Weights of a small mixture-of-experts language model, trained from scratch on English Wikipedia: 55.5M parameters, a shared expert of 192 neurons.
Below are experts of layer 10 (counted from 0) of a mixture-of-experts language model. Rows are named router (the router's row for the expert), gate (a neuron's input weights, with its number), up (a neuron's input weights, with its number) and show model dimensions 288-383. Each number is 500 + 40 x the weight over its row's rms, rounded and kept within 0 to 999. Numbers have three digits each.
Before each expert's rows: a language model's description of what the expert responds to. This comes from a sample of Wikipedia text that the model never trained on.

# expert 28
Description: Sentence-final periods, closing ")." and ".", and clause-linking words that, which, who, where, because, while.
router:481496490489513455506454479466530478501511534538490529506517557439486538551472513549519476443532456542476532517471553514493525524419489479410484520473481537519500542503522496466519556489441439542573441486464501457448441471424541544464602544484500461537474442422548533486543521505486483477
gate0:515563460510466493513532491475508455477511425574472456486567498438421514418526429552560464469472563551575463479455497528474432523490431499461516526504544454425447474471507571460440508429520496433515491514492499547489550508502486420551487487465539484496486492517451457501531549507525449449
up0:507557485492411441507411527433426444484562473500490509529461521526516530462510471531495539501486428421492564493529525523438482450524499526567529529473459534461494481632516518529460472488573522513492456553510572472430557510517463488479520474525501514470500456487479520515551534479556506455
gate1:510503525544494513448523441495501485515461513467470430497527520507492522448472516556491414541469418534545496563469432455523500519485501497469524477482483530510451574491498515491494538416528380505552491439518521523461597517528501518455471507483578522457592456474474408494584473498529488429
up1:534538490504491535547513525532474433456566498522494499490491558497457517542547403407551518465414493502494515404571429508515487477479507542529468502559484467489537546552516509504555450510519531482430491489535506574470501495459492493455500464481517558495533527556500441447533489533495485450
gate2:499442495524508525511513508546439527472552502523448450506556575474468488517569526504481545480510503451477489556486492576502482468512493539474517547544479484529481451512528461459461488487489491487525401559506546489534521418524488508540545495517447544518498538499436517512554422480408526468
up2:489495516425530540530503459531477510466487430497507543517482551467420532519438502506392496501476402544511507502489526584497521453489502404521517540499525494485561468433555488471427454498519479489486497463535497451490541504474506491497478536482499537561491496433496552473499493563479562513
gate3:459501430478547463498504507513536461483480419568491503531550422498443521482601518572510463437511550470415509559570464462505478555456546521516515516417523434530495517522455536502538559541496529519464490530571546547501478474515571503511559495476518500544537510457574458502497548463505497469
up3:513511485412445436470520521452488518485498526444517484518500527515496544472463467493457449488506494553580508430519471476533500501564519466487502507519418520528498518397545594466488511461487487453559450515502513475485536464499466503518467499472528468480485503441426529486493479523560538501
gate4:495523526516531491518540530501477525493484483498525533577452478552452518474459463510513485556561496602507476524508619553454575459500509601540455569510523531470518461527494484556625561499443483504515485568524527462545505503474500479499490552494488477516532479488459532491519453435540475536
up4:402472401460526511515508467529448483427467486491505472442500491494470492465573476489523526542490511512431519449558471491423449536577474456507515550485454505525525459471493524459464578505515425499522533541522545519494470507503517513470486550463434488514433541497401470496457540514449531499
gate5:463508535551495506538506462507461460495511501491514463572548585594433531504556476474495476379547525597493520491517544521482491488561533537483454448525461451488466498529543488561430456478532525606482460574619444546475534515506558470567480524542488524479436531505485433510550541526427465519
up5:466512527503442478530578515484548475570489463572472557514469534418496429535496472572530470541537536502491514518557434527466559604470597527530499551507434498496445510429496525511492543458509432570417498465502510526500606471511436448427441477508501457484460484528541499490537527465528547435
gate6:517525451482466470501515480548480526478519563540409487436487564519562512597517550481437472429509511520473517505489499458521520507537455618476527518470477451425487418445527498493528478533468469447458522543571526563533420519521563489470536453455502586517484473508513498534551481493400496523
up6:478488489470463368511474518437423552473508474515511527424502521559484466528555427534507501471494540432474538508516496468527507440478541551536492543505568535456442545484458530480562449487491558507496562531527440495497504446576507511537514500465515453417496529557486538430492484470570545538
gate7:520480473544492505494537543584455475474495469490514501540481455553426421560503496529501508380461530476445566493530514494459441519562476459496504582453509511521465533446523449535498558525512503524473446529497494475461489491529536572550441536529484478487465603482438495499554545537522506540
up7:488513550510488508517525509481454518527481435525492458490519542524505457522542458546429466504438463454521492520478503418483525515490443552470567466522438510568498471549545551449508593548524427444536511517463476517589450491494469499471468456549447551573461559476525538444419463483526520562
gate8:562479536494433508426555443524468453543466536453524600554526529487489530543533514490493536522471473557547520479442506518512510520466513490467508520440532548568460508508426532485458442481483495525511464505568494514462514505516554472534480538478565509493473478503526490474509467567562450511
up8:432480499505455526579505558470586525475474594498504498494457460494511475530540534506530480435501460413479429525527477452446553514521523540514467496491491428388528505455544502567532510589480573510441495536455538472527420523521473494500473492526445534557557550548538545530518547474477497486
gate9:476462463517486539513441412457519484465559460526505525477514550471501541533527535449478484497442593521501466539497534491544511529551480487488488510523492405514525500528526497431473486453487528505549594547421559550559488491467453558462492485469470474500522502528465548459566476512436492475
up9:449473489485498471498528512565523465483557473555460513526514459490447501486432508549474499512505525508519485522509540547538495483524512542517457537453473470491444497518559464487508532457477588452545529527494575524502491534504503597537538492474528470488555523493565440474505498502502541479
gate10:451470530431504570544457504547566562507535514494518555538468439445506549480506493523529464486526472501508555446469480534472518518510432443552550498453494560503552483499542561521460558482479518484577473459585479473482559467572500478515470556544475547490496515483513612505449526444430467390
up10:489541500433484512481507481485464494585526484524480520460549491406490544498526440553469508521497548497524501502428479493487417467486524496476503486485500476401524539519468528486532507490473482399461473479475529504536520493437451536510518418515527532443523519534491481525519593488599516522
gate11:485472495515483517491527504507530475482548448551528498476542550490522531507520539505472451463449493470484519505508463473529504470445473463506500550441505545517526524459451585612513563491519535536485441496522514464530480400485464541507446498545529525469483458565482527610515490516476438438
up11:525480547485555490473446491555503556473520498572477489444517521516470430448533489499476489451489495499464453509529451521492446504454503473489422490534481500496554475554549458439533555539445503437469505530611449482486494513527481529534539498562501475586565499518511559488530511480464551476
gate12:544553450492508541477541550445601532479519495467526476478471535489522476510471536473489446476522479507530473506520537504459483498516428375480619527524486548404542477435509509442440566511489541599516493523502493501483508439442494491465509421488552412485509574571545572520469466540521498444
up12:520543511501433448533509504509531510461498523500567621559456563453572487476425515545534484497465488536449445488489503533556539494491452430497528579508483546508445504551492476512491530514449483523517464468415514605429552484522542469474497451522508544491452509471473541407486459484554519530
gate13:539556493490475512432454522447429481526405520587480545444546499500486484397495537489563487478474461541495508528524517525467524498516459575506542434490559521563563542489456481506502519430575490425510496453499449564539516454452468477516570499540490487576475469485421450489452456476461468570
up13:417524482429435503486524469560509497487462475443443479529502474603497532480544550514523548500504503469508605490447473570518449512479584504524545390546485493443454493512515553560522554582458516497524523526462496461511478604511499474505472517500553557468541420509516493444462498459456499472
gate14:476550500492482534498517500474540437502519500484489451537471554505536583578567483448470562506514525491503482482435459550528491552483524447437498556479496565462507502465519491485517494467523480517464464543463511488431580443465414463467490465448508540575483518535517521539526488520471459374
up14:525546524430549550485456545509505515428492425505516482505437462549450483491483505507444454412481456478543505505552484530555477490438496480513454504446443429443468526515501533588532574540437478507544460524471491489521466468571476499481543485508476542425516490506507584550504534439481550562
gate15:400503532455493511538567427502493509489476463480491475486531443580509565493516530507548490498490479492560477461495415540513488547542537527515478526457559557404489542468524587558511516521537485535476488492455416523484555546502487481472524503548537491570556525498524465526454553488546512402
up15:556534522515525434485512524470509466558537460599526483440508515542496494529591555459447506503458495566522562504512535472521527505486480527488454497470448506467536529426530486583446497585516539489508463583537478576526462477473531495392487527435495563507531480504427525503513473540515472537
gate16:526486513546477450526546517497551527456544522478537542462480527483497521479443435449491446491543470456484469549482495494534552545510416537494382532510503529523537486489508501514474434454507477478534557462552483533501466506473462466463498440547553509541508525498487485568518480473524424472
up16:435447442455432531513486426528533573499497456526549467492483513431492510471410554487524516543461454551529504529487543468487494509476530459546494485480492525562532468498480463488518499592559468512586515423494449499591486501540484527468544456433442522547458519475550513522490508506515543513
gate17:498495477482454501645477464450550577551471535567415482543477493445529461409546502506525498492537558503535454444439504487464431507450582519441474534521503491573527434498459484516540545512541438507460460507505514496505511488413528481479457512458466496489448518537556509517428429483526479512
up17:546506541504473508556435531494539398588526484520520537449471502538490474582420443486476511417532515518483526470441486455461561593462521475460512578521492484484566486502398443476428482500585511554519550491553501531556535502446476454508505541557444508433524552560537440525618429476539500554
gate18:565468509506458452576419460459459463520474487513502485445498533526477506480505533476522494556470515453489533454580490488593480470506574523508500511508511488438458446471534473450501420515493546465561463485508530554506549448507565507506521491534539526504512529573417451523487567556549545461
up18:502524544515474495516469518510471468562511565508524536544528474509515511506561502518495513553497546473433457490470418471553466569446447460509523463437547512511519536544472464520503507496512530495500495544577415397587445505508516457505490544494493490482571515465452536510500437521446527503
gate19:506533483528536491456535520434516512518557469494460525502496540503504444536487466544504629521508538508540523483553450519488431478558515477395560525574581565570514499508512505460483545555470422518554542503435598527523466496550430489538465547519501467506537492513483488461485502506512540484
up19:463483473502508469522463476519513436491472496492478451499490535473511520511524488447535408527530476507492496487465453550549543471457504572574458510500492421537433512532592556482542467462468488531471503495500541470472503473513568453539488477424508529477572547541488483479498472517446471489
gate20:478464485464554493458441565531503493561507418548479506452588484498454548511542507527488472490414545521561536534536598416457523471539475487491559515560516492402552505487461523567553424521564491485564526542474546519496435599469454470469439526551495434529526503519484549491575523500512518501
up20:529439431486452510577498426528523459534506466444537527449477519502574499486454504441473428513517504472406522500544508464485553520555498413413505490443498494485463530552504462502456495498458538455485534523495487476507555545530521502508428500480536514563550480509522488488410501549496576510
gate21:479525426516495444512530578539490493510587518441496466503508565494484406490494510544458484485536469559488459520506477542552478506500440503560513429509589525448477507449579534485501476444498519502480504472492460520490456583500474450492492447485413551457517527526425446503460475519488521499
up21:541469532523551496482486516518504496449464484450463502457519568510549480535467475520544532508552526533466507519485550430505527533523599527483511501569466507490533513503472479505443520518490455490505489495455585505438555444500537549492473487476591455585530469517495532542503466479495484464
gate22:497492583449534542503536468490545557481548469506535575468473578486504502514468531478439483509471501522459506470478520512509395435520501523534600446510514539443474524476542574452536520461538566481559561483558547489538487450537446544551560542513467531476534477560513483523518566430486488482
up22:496505484496538400511515514464487483491524488533506477444539523534571545494529488530513472547468511543559531520522532495539513495490491525407473516492476513502445528561494442499457445507504504518460518502477475447529536461496513475495479436563475439606473507596545476455484441494569454532

# expert 16
Description: The word the, and this, after a preposition and before names, events or seasons, e.g. at the Rotterdam Open.
router:519486582487520435429467508544466562570502525497529444496533496463461437534547497491479578497466503509510512490467527517464494457519423521459495503550499536500421498506460540491547437522545516483556509471505564521524470556478502449519516491501569451474554555503497515582572547527512476391
gate0:408477423454473515549515483504549589450542514526513498446488455512554462549471422490478461464467431503486463478528511513432466476571504436526532484524542534565480492513451535475448577514453481515512545484516524533520536500473529560520526493472528582531515523473471518516512433458515544545
up0:448446463459525479460469506482454557435517456453509481497503496472504538533514548521426447545479430472470530469527476498510457573506458470545453509500476482462498498520484586544512514482435468472508538523535515528453519545465492520504500480524551514464511508469449509496549558549532519527
gate1:560409470519569463511493513495489418514488514510518520505415418416499467513539458529455501456488481460408491527476417520534478495515428478448530552502503478511532493494416496538597519538488461509547473483506453519446502493519496539500464489484497588430460555536504438573509542535585487464
up1:398513464506484519489517515538496521515589436499505505517499500453458515504508525522539542513615567518475496545590496447487570494501516466536499459522402502544527419573532457523539545498499549489524578500582489471480492517529472548518493499567518456557470479480480402457434474512505470550
gate2:443455479492539520448448468471514543563582531515409437499511473465567556433455555469473511542444476510488512439456473456497490490612475468475503553526498486516522468474480510448533542498493431475500511559512531450555520544414505546464415433494543476529502551512536489455503476521583481537
up2:579523444409539522496533480485554500471545552478484501476539538447556522525483506485520503536463465478515509501521563495532486489417454486580464588532568540522501480535560511504514611463526536552483473431486571483498548510437522495505490484552501469492540502448417456487508483502468445531
gate3:527502374482417470580550526517487483521500439554487486529541459441566586586478490482452443463457520526521568480484528473505498537434491533493486502414495490468478417533481508533490418539525501556457511461491475451377497516409513424515468538446467394432522547521463461538561527596441532347
up3:472480564466486495476531484434442411529493507515490397477497509496587424472534518497463536541502504540433509552488490582512524533505459518518493446468525503536374448451527513418478577435491519511536384556495492478473478433484533527554408513482482553553468477524488489503428530514517540571
gate4:461483451494552453460499533479523489542574547454516474544529459447432501492559501542520460582508507548537552482527497456520511412523525508557506504504477509538449489550449498488485549544583429510449425488457488462493468495527459496480470460498478460421550481495493468421477514559483525444
up4:492451579568481480509549428464496437498531542528476490516482510501527536506524491546509507540521495526519535421485486600548511516556519511485508512436503593451527452489532549569480486514585523482542517550512463514567416494453456511530439510576524447459455568575527550517545457457436396565
gate5:570505524427577563484490508537520551452464507526448495517438525478545507533479478518471499461465467525526460461551560516513459486512497487543473570552461453467488489491372554482487536574517489520479463525478492419483559476513495507525559473534614522476438495491459557480471510491505486550
up5:461511570457540530565487495527469523497549551448490471524426460534506554521555454472460471537565498543518534468496513482543498525444554424495519453526450487484512613444514506515402497411490525529487526457481415551507458540492477516544466493486502542443519480455454464551529483530476515473
gate6:443521523509472374477453515565491485464516484432475487451517567441523489478572466547457446503454424467576503494423460539496453448426523464526451459477469477524429448469517576457554464566573496582456475474524488519529486423510487476488495488531450501416527460475517511485483464495555515521
up6:487445477533475534442476516417532477514489485533504529415538522497507480487536475489606442453510495550497538513469507481461561528505523426507471524520516514535513417509488540498523507523503534493545531574465519526468562530494607470485546535511453429532520444502545409527509487433439496470
gate7:512500415438480512576543501494509496554424464551436457567473574516519565552460527561532520484477553492596511505466494461472564477464554546464430483467456522478548465476518558522493550510537517521549480567590502522453535517450495545497500504541496534518522423422522518477503537457522512503
up7:485430481495565567439570512487417501438541564435442426442495479450527481577527466487513525533394467506435500532471429520501435521502491441494550480520512547528452482567533507523412521523588527512459495482422446493472490459485519529528542494518601529460514481503435475493573513503446494474
gate8:516512611468534543508461454477530486568494544527471548492566487453532488414505556519446537458386496538432479482486447486523549410556417516455530472477508460550489599527555462471518481516470524542503502464482496433453443446503462444546534507526412489444545453549533472523499498517461487513
up8:488513537502464434497484471466438588506477519558489491402528574461571575519508523528489506536455528475478485458448487543552484486456463516589540490461489495507453426540538495504481484513477472570526488442486515407497488474511500479487518453500603496522532522477493464465512469442533522540
gate9:501494425459540430465470560519482491580522513593513443438493481533493472477560528512472482546442504462489553499524409477536456507540479538468569447491524532483523591506527490535539542523534510476472503452501434554485539453514528520550469506555471530498394501502537505537510495603435483522
up9:529567543504504555601450517482558523494461475496467499506525477486441508455482466465474412528570530435502576527481543461566463487466438438503410507564490404507564447511524491496577525554463548545470516496541495483535426576449442515496477553560516479523525419482522480482562530515585453490
gate10:476433547511493464534531440501467503474519566487509595549509611550442528523544498545496446445540472387423520523507505529538557503505485550505450485546502453530474540506546528497476585515523464505498508415510474508460545559450523463465546506488482423507520539455540561496374501469504534486
up10:509475559417532451482477516597527545568563523554527463516426549504490526494508522423387512535516579515473431427414476432483535534452479504536517452547531562521498463482546559466522452541496476555492531507539551520446484579456485448477532531548567526487466494474538504581525545490496557490
gate11:533527500522419560583449578515606529532525521494505553501466483555532505553540540524535495534524495564547525448470515440524444411487466573489483433534509484490537468532505552420459448487608539520501492509483476438462503494571474552502512485505454484582452501495458442470529496504501546540
up11:513478545465551580516471542463564475456492476525561475467522534472555434508563474532491478486485532524507534445464469540525503473545478477553489492495532498463514499493542458403546498473509491504474509456474510522420510492463469554426534544536498434527480474452479495465555479490428457469
gate12:457422494529481554528525504546448566486519539495477507447455536572508521503417470529508476458498502536551536563420489504582471522506520507472531468476495512481525535500578427455534453504436516549467440488431431565581588460505480482446530505528536589556542525414521480459573474417549524569
up12:530477487577509514498492553472551486532497489514509448542525467476488516490353487562533551461450504538553509526560459479516490537576480505446593483541516404472531498585502497550527503472474425458467449518559494476463452488483492529502482458534549557492496609414455506413477470560509445512
gate13:500444492446481440534504484546468461521519505562511454507481462456548515542479475444534498506484490495481495455473516491470489483473482449568557486534535498533489456602507509468495559493459420450494502490394530470508527465558473559498523551512611414540558464474454461519490474488478438524
up13:453468503473567478510515485536455584480530453503489545522464464533574494536463470549466425556516437534459527504479457454475485532489478424542526501520488507524541546527529484510558504540505532452525517507429525532535551529510492525502482521574550576475476495469454543540487540504446459559
gate14:522507512549444549461481537532471452480538481422553517501507520518499568514562469467449462497483437545496505527552496481475465534532460566515463549441541434564488508523502526516531509495521510510534558493510470445537543474534526493463500518418489492473480472555468486466497573471516521577
up14:522521562572512508494514500510554511593501540502405497558520501547502530550503524493512504532471526551493428493476433516470527507499401517450485479494586432599493522532467584574477491554497529514449522560466459494517534536458492589476470486508545461428466399522431463451478497479486528502
gate15:474466522534491412528513486469488442498482474541454469514554489421459481420497567527565537507502477495488464495457414453489510476546488479548469552553481520482505511451500477441501493508573546512458508509436423488492468471430479539499489403517492472527618514483507506511468511560532462476
up15:543514515447496430527498543482575582473536468474581498434369525544525546528441438520500523488522491447540523518523460503446521524517504568476538522435469450538597582494548457514551581405426495487521483503531481500477506547546530459531470531434506545488480576505438517513545462521515511531
gate16:474548467514486508510448466534464490519471566459529468513555518484483484510534559512451522479424445591481492543508485530515498523457469588496488567529514467538476523475528504544461539476553494501461511456420550497452477561538553524546482565498496447520499482555501467508446445469507477559
up16:501444492488477537541490498518460561431501501444533533559484460503405453528546593462444550544521501551465463482511502539585539538442473491526462554527511533478465611476542575504462538440510468631482569453514521550458513455451548492516451473503510501431528490515495509512518513531461502472
gate17:474547534551398464446523454529558494484504531512487477408511506484549506488478483489448479440504457462475554475492609558501489518475451554545534440569476609509460608452503479483521466484545521487450511469572499427520499438521428499426538456488514550499505542563506466455498511482513448481
up17:537452403498506512487562559536493489510448426522495506504446509496456453448560482531514495536527524501533494572546509512517511499435546506531419548523505528424476490476558485457527494455546501525575491522477455517492451496513561469475501492498488537611522530510429544505426527528535438466
gate18:464557536494430561532469505410454531473479483504505550456481497466498496505518515478538467516477518490468465546570560474508535429500436541572530538461472513553494561621486538537513575562514425508546465470491539518586465523445531634524529559527459485554525503509476513500448473538508564522
up18:415559457518416561519475539487525496523496462548458580466477521549532476451456562529490534548485467560476448439461482497530510467503450460543539509450407588490489469542482526507472526513444485437448460476510490483532476517497428500475538459468432432524526522462422479545489595543476532471
gate19:458520514504519469509414503448570463575505487489462564528540446472508513548438520477427474518480465522469478611538491541555501578466480481480485502489521485497494446511500485563487469489613479426556480532422441492513507530506478533514494481497516506535564485490466485509519536527504490513
up19:504500591440481597525522522504438454448485501540512485569557564433486517497487492458522490478521540473570459516468589516435431456513487560496447530505553532468554466458452502518549442510414517543505472567538449477548489467502443491520538456509540508438500442463450515447546544464539578484
gate20:541535478484474454461521549483533531466522517460485514436453549550521530432539573500471502456540553475496467534511530527542521506493520536455434513505434467457505570493492542533483554479509481489490496557513570579516534526466464451424500464504479462557488530491472483499568531516508468495
up20:391470540488472511581450513528515493471528580493531491559476515499438512518558541482504520517512507550534466529436539572509490489582545524491459546520484448505459500496460425475456450449476483516510533518535501469512547578498485484503509512442525524555543500468584469515508487471496525505
gate21:544475560500520507514559497502511476495508499508491573483513481528524449497528526509509544530522528497488514501533507509534476448525476468468510555534479526483557478522465455488496462502455493501539519470482456524529474549550497479415471531480488560432480502456461558433470421483451513487
up21:516527510534525457436493479457506541495558467529471493501437468495619523470508545541569468422512486546523499522526469517493485421474479481567504462498539499500512501484468455472459449477577493509459503529475521527497501504470531457465565445481497579531465499425487486510472437468495483546
gate22:474511457518473471586479568455484515465474483497430454459558474582574502495482487529506510503436535474465496512508570497470539501475510471552534503589509482543505472529481420525491619485425545472462480541571496572597442480462455551537464453562478514514419514526493519464503479468542531491
up22:539510438440478485558533470505468489554465536516493523556510476468487456502473599482419440497524537537511503487514527459515469518542597531534479545503519504464532483574467536453467618515530471516461488472504544490445463505440503506479473439512485534540576467513551479540527542502563527510

# expert 31
Description: Commas ending clauses or list items, commas after day numbers or years in dates, and month names like October.
router:444567494480501516570511554450534548463484486412502523513620459449532567581539511452478437514464483513470521494454567528605493544490511432478493552506525516506563504470565566469486532515512400540470470451468432420444446518492574494494542461525502480455520520474485506430522527506525545438
gate0:510510434494525500505505537565490560535497512449551546445516506431554515537579600457515492537499421522524487485471535512529428513513544555511517509446539477506495472456443539505450464528577471553531469534536477512525539494449520481476470480489460531513482432442545518457502461425503486512
up0:550551445526522468466441468523492505515516462467489539506555461425440490572523517449449452490485553503502519482475520448542478442495463552549539447449529505452537487456523557528492456450563418517586521436556518539528542533445518501515467422467523540528533439491573519492432478432500441540
gate1:420486477482472523452458538505460557496443469465501477438479479469516523493529504536503520607540437527479532481467515467515456480465569544467495509571467452551487428535489509467506585532570527530501429527582480516499512490573515490521471454477494450476469614515441454518496477552449509466
up1:507538482414584450558557425524500530510531524487504485541550591531462503492494538543487449448491533546466461539497496462480612477496476554556506525503500468512482558503484461428438509445427424464514537445513508572510479527495502556512473625510502538525469463470467579516460619447506458490
gate2:511425507489579491546580561494534522509418495491493515518504541503443492526446463486525514464506485498534535491499535527495553565485531458544476463431485474490428384420434468491497500454475543554435511491553510476490467473494577539552540476531500520538542543540476466449530483510557469583
up2:525500481484497488442494429495463485406493486517524499510521535458476523480497517517540495430513544504500465431517504538528420463569585538471486507504552473451516541531545557562502504540490555485467513470560560537456526510576471476498517522480514468512509517511467520540520473473507500518
gate3:542447450459541429601619523523484515464502513523436495481488498519521542404412533475507471495550521452470467506541546500453458458528477518487515509522549548543521531523503502425469519469478482518406447454484473572464494474468487464461424537472533524450532474534490483498512485446560450487
up3:478538497501498576501524517552480555562430470486486454467534605512527510481570427474476553500551458458551521442553457539495466439502497468517431429445497475485454484471492513545571522482467467505523476453471486516493456553503472531565495480474492480506506565496531515470575539499562461473
gate4:492517521521502506451541524514476449540559562450551468461517538526405553497510445519503522536459515512532500540443489545522513432530515513526488499525598547513580551525523547534443508477482536550534489461444571495519451526527463482482540487474431542482422561498470568495475505502469519512
up4:508509424446506565467463448531478547523529481445491559516531483584504462543521510461389524507495490511539515556529516521518473557570549563496538492493499512452498516545456523526499536464491495479434557462510502515511479450490473497500532513480517529436501500400484512528456550496479512482
gate5:550502498526450483461484593548513560564475551497446451518518504460547499536527485513505517512542523487422531518463575466562476505463430519494520564450465440520449475494478500569518543482590542547566492491505522453516475516531462484550451509483489479481480531492512488549522391564511439402
up5:392516492546449492451426480522468444541466562507554471469509544480523477407498443529453486484521484505484545504496483454552496492538531540514486424459564507460544513559449499461482544507485479494491477494463477540551450515504457460575447526536545453447413432555486463514564407519481553506
gate6:471463498406542467549536513474545443481498454497508483489511501467521471498502445432482590521548549559502446505456450523549472482540466509485514512472475470499432442506477484521493431533497447494501508458540488499508451523484452513450516528457502523419476454527488495516468473551537566480
up6:499501566485517530483523445502461469490504418511516448490527485509505451490450508489565447515515449517456575569470437512459483509527556546539522562501457413528539458533466499548557426424546491529434462527507480487486513519530483489558455521525511494537474553516529545436477477491503429473
gate7:499538464498512522475481506531554457480473499506503473535499548499515521532576547487517525475515529456522539481528582482529484556477526467496533432531505530442488529500512454485440369508529540435568497466554527467504551584541516535438543565447487425492506528398456506437490561587534489436
up7:498507528458492513585414500472522513501489464455503565497435507556492495419421509500537472485481510462448511473446483471526548558504592579503451516532493480486542498523485490530452601500533526500485534515520454587461504480474478433510465503525523495505479484533515470515532443394530406464
gate8:464457533543568580414555428481462461506478502517558481479506539424535418489394524453448497455479471561534480541520518511488524428446496466491513473519395498459548516539521554530465512603483424538518519484540483547499541474424482477503468487516552438434536525437522517410568596481494528538
up8:477479583549470557450452477474445498536484480479479543458536469504494502539420529470462515493493492443479513535498469543498479438567538456419538486518567404468514543474495537466535487572491576499579497520499427517499502521540476536567601500548510516513501532539467502536452525521504519539
gate9:578487456506492440497495509491435488529523528506456422447488508483527560514561431496436476453520537551490519483495554507503514516482462514561468478507496517490455446501462447492528441475501379488494444504535537498516452504486503564492496515488490478496508522439500534486497417480487463565
up9:535560530501565540582497503470435454454496466520485535405462443514521455503473434532515506520459531511526504483500543483540551471527437501496460493491528470443540495431457485485553496460492461488558484532497499483581503542520502491506443465520531548544477452468525574485478439554486530530
gate10:453512548523510386547449476518543510480522507459485488470528478472509462506455528535489548515545482479542542604510465485470515460480588440478495481460538512474496471562556531526513444547524544442514534446486491436485493489551534536496499532457500511472535554485482523495472439481531474526
up10:464512449464509451490431462475550513479456400464525507457531496507459465499542525450534482488480519531514455524526533421487525521456543501534477419533488479441488533516473558466541480500538541476579561418481510452476566597484535509454489556501486474539422538466494473489422447505460523500
gate11:555468467550508437496485533453505510588555430631520477481496534502457514509501516557498421470509531470527472540464529564494473426585529537538447522484515508521591514468456482502463537521484462474506437464574497520522530486578518545453401534563606475464477543530569477513535489494500461469
up11:461556432507565504499495533511453487488494521516455436510559506547414519477491435539491463500540426495442562509487377468470521461515497530474521608513447435541581482490501587539483449429493465449499495441483475494507611574502483493476521535486501453528536455484515599498487504549505545563
gate12:476462484526465562482511536501507464526473554501539545502498513489430486482533457490534534513490525495497481485481457543532546494514436454409431465565467483505514478589490492462427535470502473379476498489472570553486545499550538464465493471514523488466527456523530572487429494541476462477
up12:527521500513538473518477486530553601455516455491552555447474471422485467474454534516507497488445540517524520424482511548509504572488470541521564520508553460461497454527489520510484526514501510495459506553462547500586419538505502517505525513518441514546488477577484466497488483451547481503
gate13:434586501548460461508481503488493523485494517476513596498476502477492454524455585472461492507515527508529470508546561588555511542464468546549490431453517557545474552494545524522463551482453485496485498564583482449489500504474538522500582534488412532465459425525519505488546508542503430487
up13:484525530489485461492484527453498546487472461462479485491548491498559478542507552470466448436505570503530573430562516645483537538450477457474532423482532466467513518528531521438528431508472495489509501474518582452552528459514505537543549510437494572565468489499508565527528558511484500471
gate14:578550544548457554510481536468447470463446547440577456487414471511576528509467485502588491432474454465420464478434560418515452422551517496483520479463513443584544482452538508548478562454461460523488486605493561494503536478443543519439502463480489485575529518553510546528496522472558541460
up14:527531496440516526493546577561485504562521492491490519518545484546478463475566530543515485577455547511517453481549505404528471536437529552465521459528466529369489546492443403455504421509541570463432508475562540518561478485466461553502509470494448472522505496460568480521473579543504527487
gate15:476464562504529539495501552513541507502511514459502541498467445584522514522530540521535515477494504459468501532479473493584599444466491484527450495574439502514509551484558484523421504494484527494545420487477484493483511557553551461430466488481594511565412471456546467494551487494436522519
up15:468444427480559540527490463393503502492515582474473518518499443517467522513532535487516482466453505558530486473508436482531530500518570535558535512504541529530537519492565483525458592557514469445530491508470486490536534454533507595500389455521508556442461485526421440511514486512457502489
gate16:430540514471492473539484483477471518456514407463593483498478525465417476505535504545481561467527526534413465464446477478464443456497489520571483545533515504618529489485466573502476364526533471520481524454511484510528452452546489468448439506415472475524512554590449499459512562530544557474
up16:605435502588505448523464530490508456487511576535485515471471467555523519475439455465511519468527505450531517504558547463513489513496529575458541497517573569452442516461531456503501569506507585568526472510499464570515501496496567556587551537489568425513542519484513562461459507499454507468
gate17:533530536511462476487495498487442500470496523465481459559557429491453546541481499539602530479498508438529530478528436516442460474444494467508499571509506501508514452516467513485504505510570486507433492562507533516485512475474560506464493484462506488465501539436526469415503483500478448466
up17:506488470444498575501583513411477454473434501570482514568451548501548536516509552509505501522460511540524470437556534479479425444507501525457575459513465535514542509488503506417575500506508499482514521491487518558507477455516562481528440484422459454435517533446527482505486495417427445424
gate18:493551448559551470497426462456532517435467545507469418447512540491419476508547495495516469431475487435423557552496408477505510557457548488501566466456509480508445535477478495485540506538510508480515455479517515514503476537554521515487503427466534481444465488506515481425451538490496525505
up18:514422559470463518482536504526443512486518421543506521523458397501529507421514488478493477529456493508492546475509485518526492451536461491577450537460475487462396470483545552574479467505429463506513511511531525508573545474498451527526502491485457514543535480493497562571496515466530523469
gate19:482480426525506533520515546503526502545522537508522460475511515563485549514490514494527493479423496473474508539480487533494520580534490454496530548441447504497533494493516544387407548513487495460494473536472530578539582486489520538461546486522477538494504440453500531524467554475532601474
up19:425482453514548516484534515474512487560499544545560440502510454517612577500487489531496463471476530508445496425500415509514449512457471501563500519456509473521526465571496512510461553542492536452517517527528540512522521526512483492458464460443477539475495531526481576497508482492413466509
gate20:488515540441506494550544524483513432549552510494507506552575493530488458521470472480559525491553417508512486570387465480471512542493495542468551513448478523557557522468474528532567509504503498485539455505470525550548495547494431450493522465494498525541512516491515448456456457492502513501
up20:422513526396568504569531519467505473553483506515556520524506436435550530473469540511425545506575460492462490511416499481520497504531562546549537500536469497520518509508507488539504553522442489469565445463427539520489459472453467533432473496544589511476537440511454469518542453468503469522
gate21:530460499490529504496558436522511474477463536425458481447507528542481545488540478581486467476473520530529439516537472584437454545520518424513460552501447525480519546490488551482556523516473516547530440457497542521520447501450438542525570529505499482531480506457528561491518467498485569480
up21:541490517573503554475570493453531490506495540488492439504489536550536394502493538491474487539506522539474534517539557471532517537419511520526567503506499445428466587524554434508464456516465454464548535480427544461453508537510517508463503538469454449504491547482482487471492487462503538479
gate22:479515530475510465508463536490539547508481461529566421577510509569552559485499430443518498436576553527543473485484466472533475489489493574496509529482497476492446518541471512571492516504528496492457496466533576541523464491491428505595520557463504533460501552596488461439493465470473569545
up22:500508546562543518398479497474559460498507463524492513478513475528584541495527518448449505585491543439487474540574479531510508544547459457524428541524518481451546495499509561534520596505581579453512501590555555564499503543467598554469554448442543519506499585461487427560510541507520451452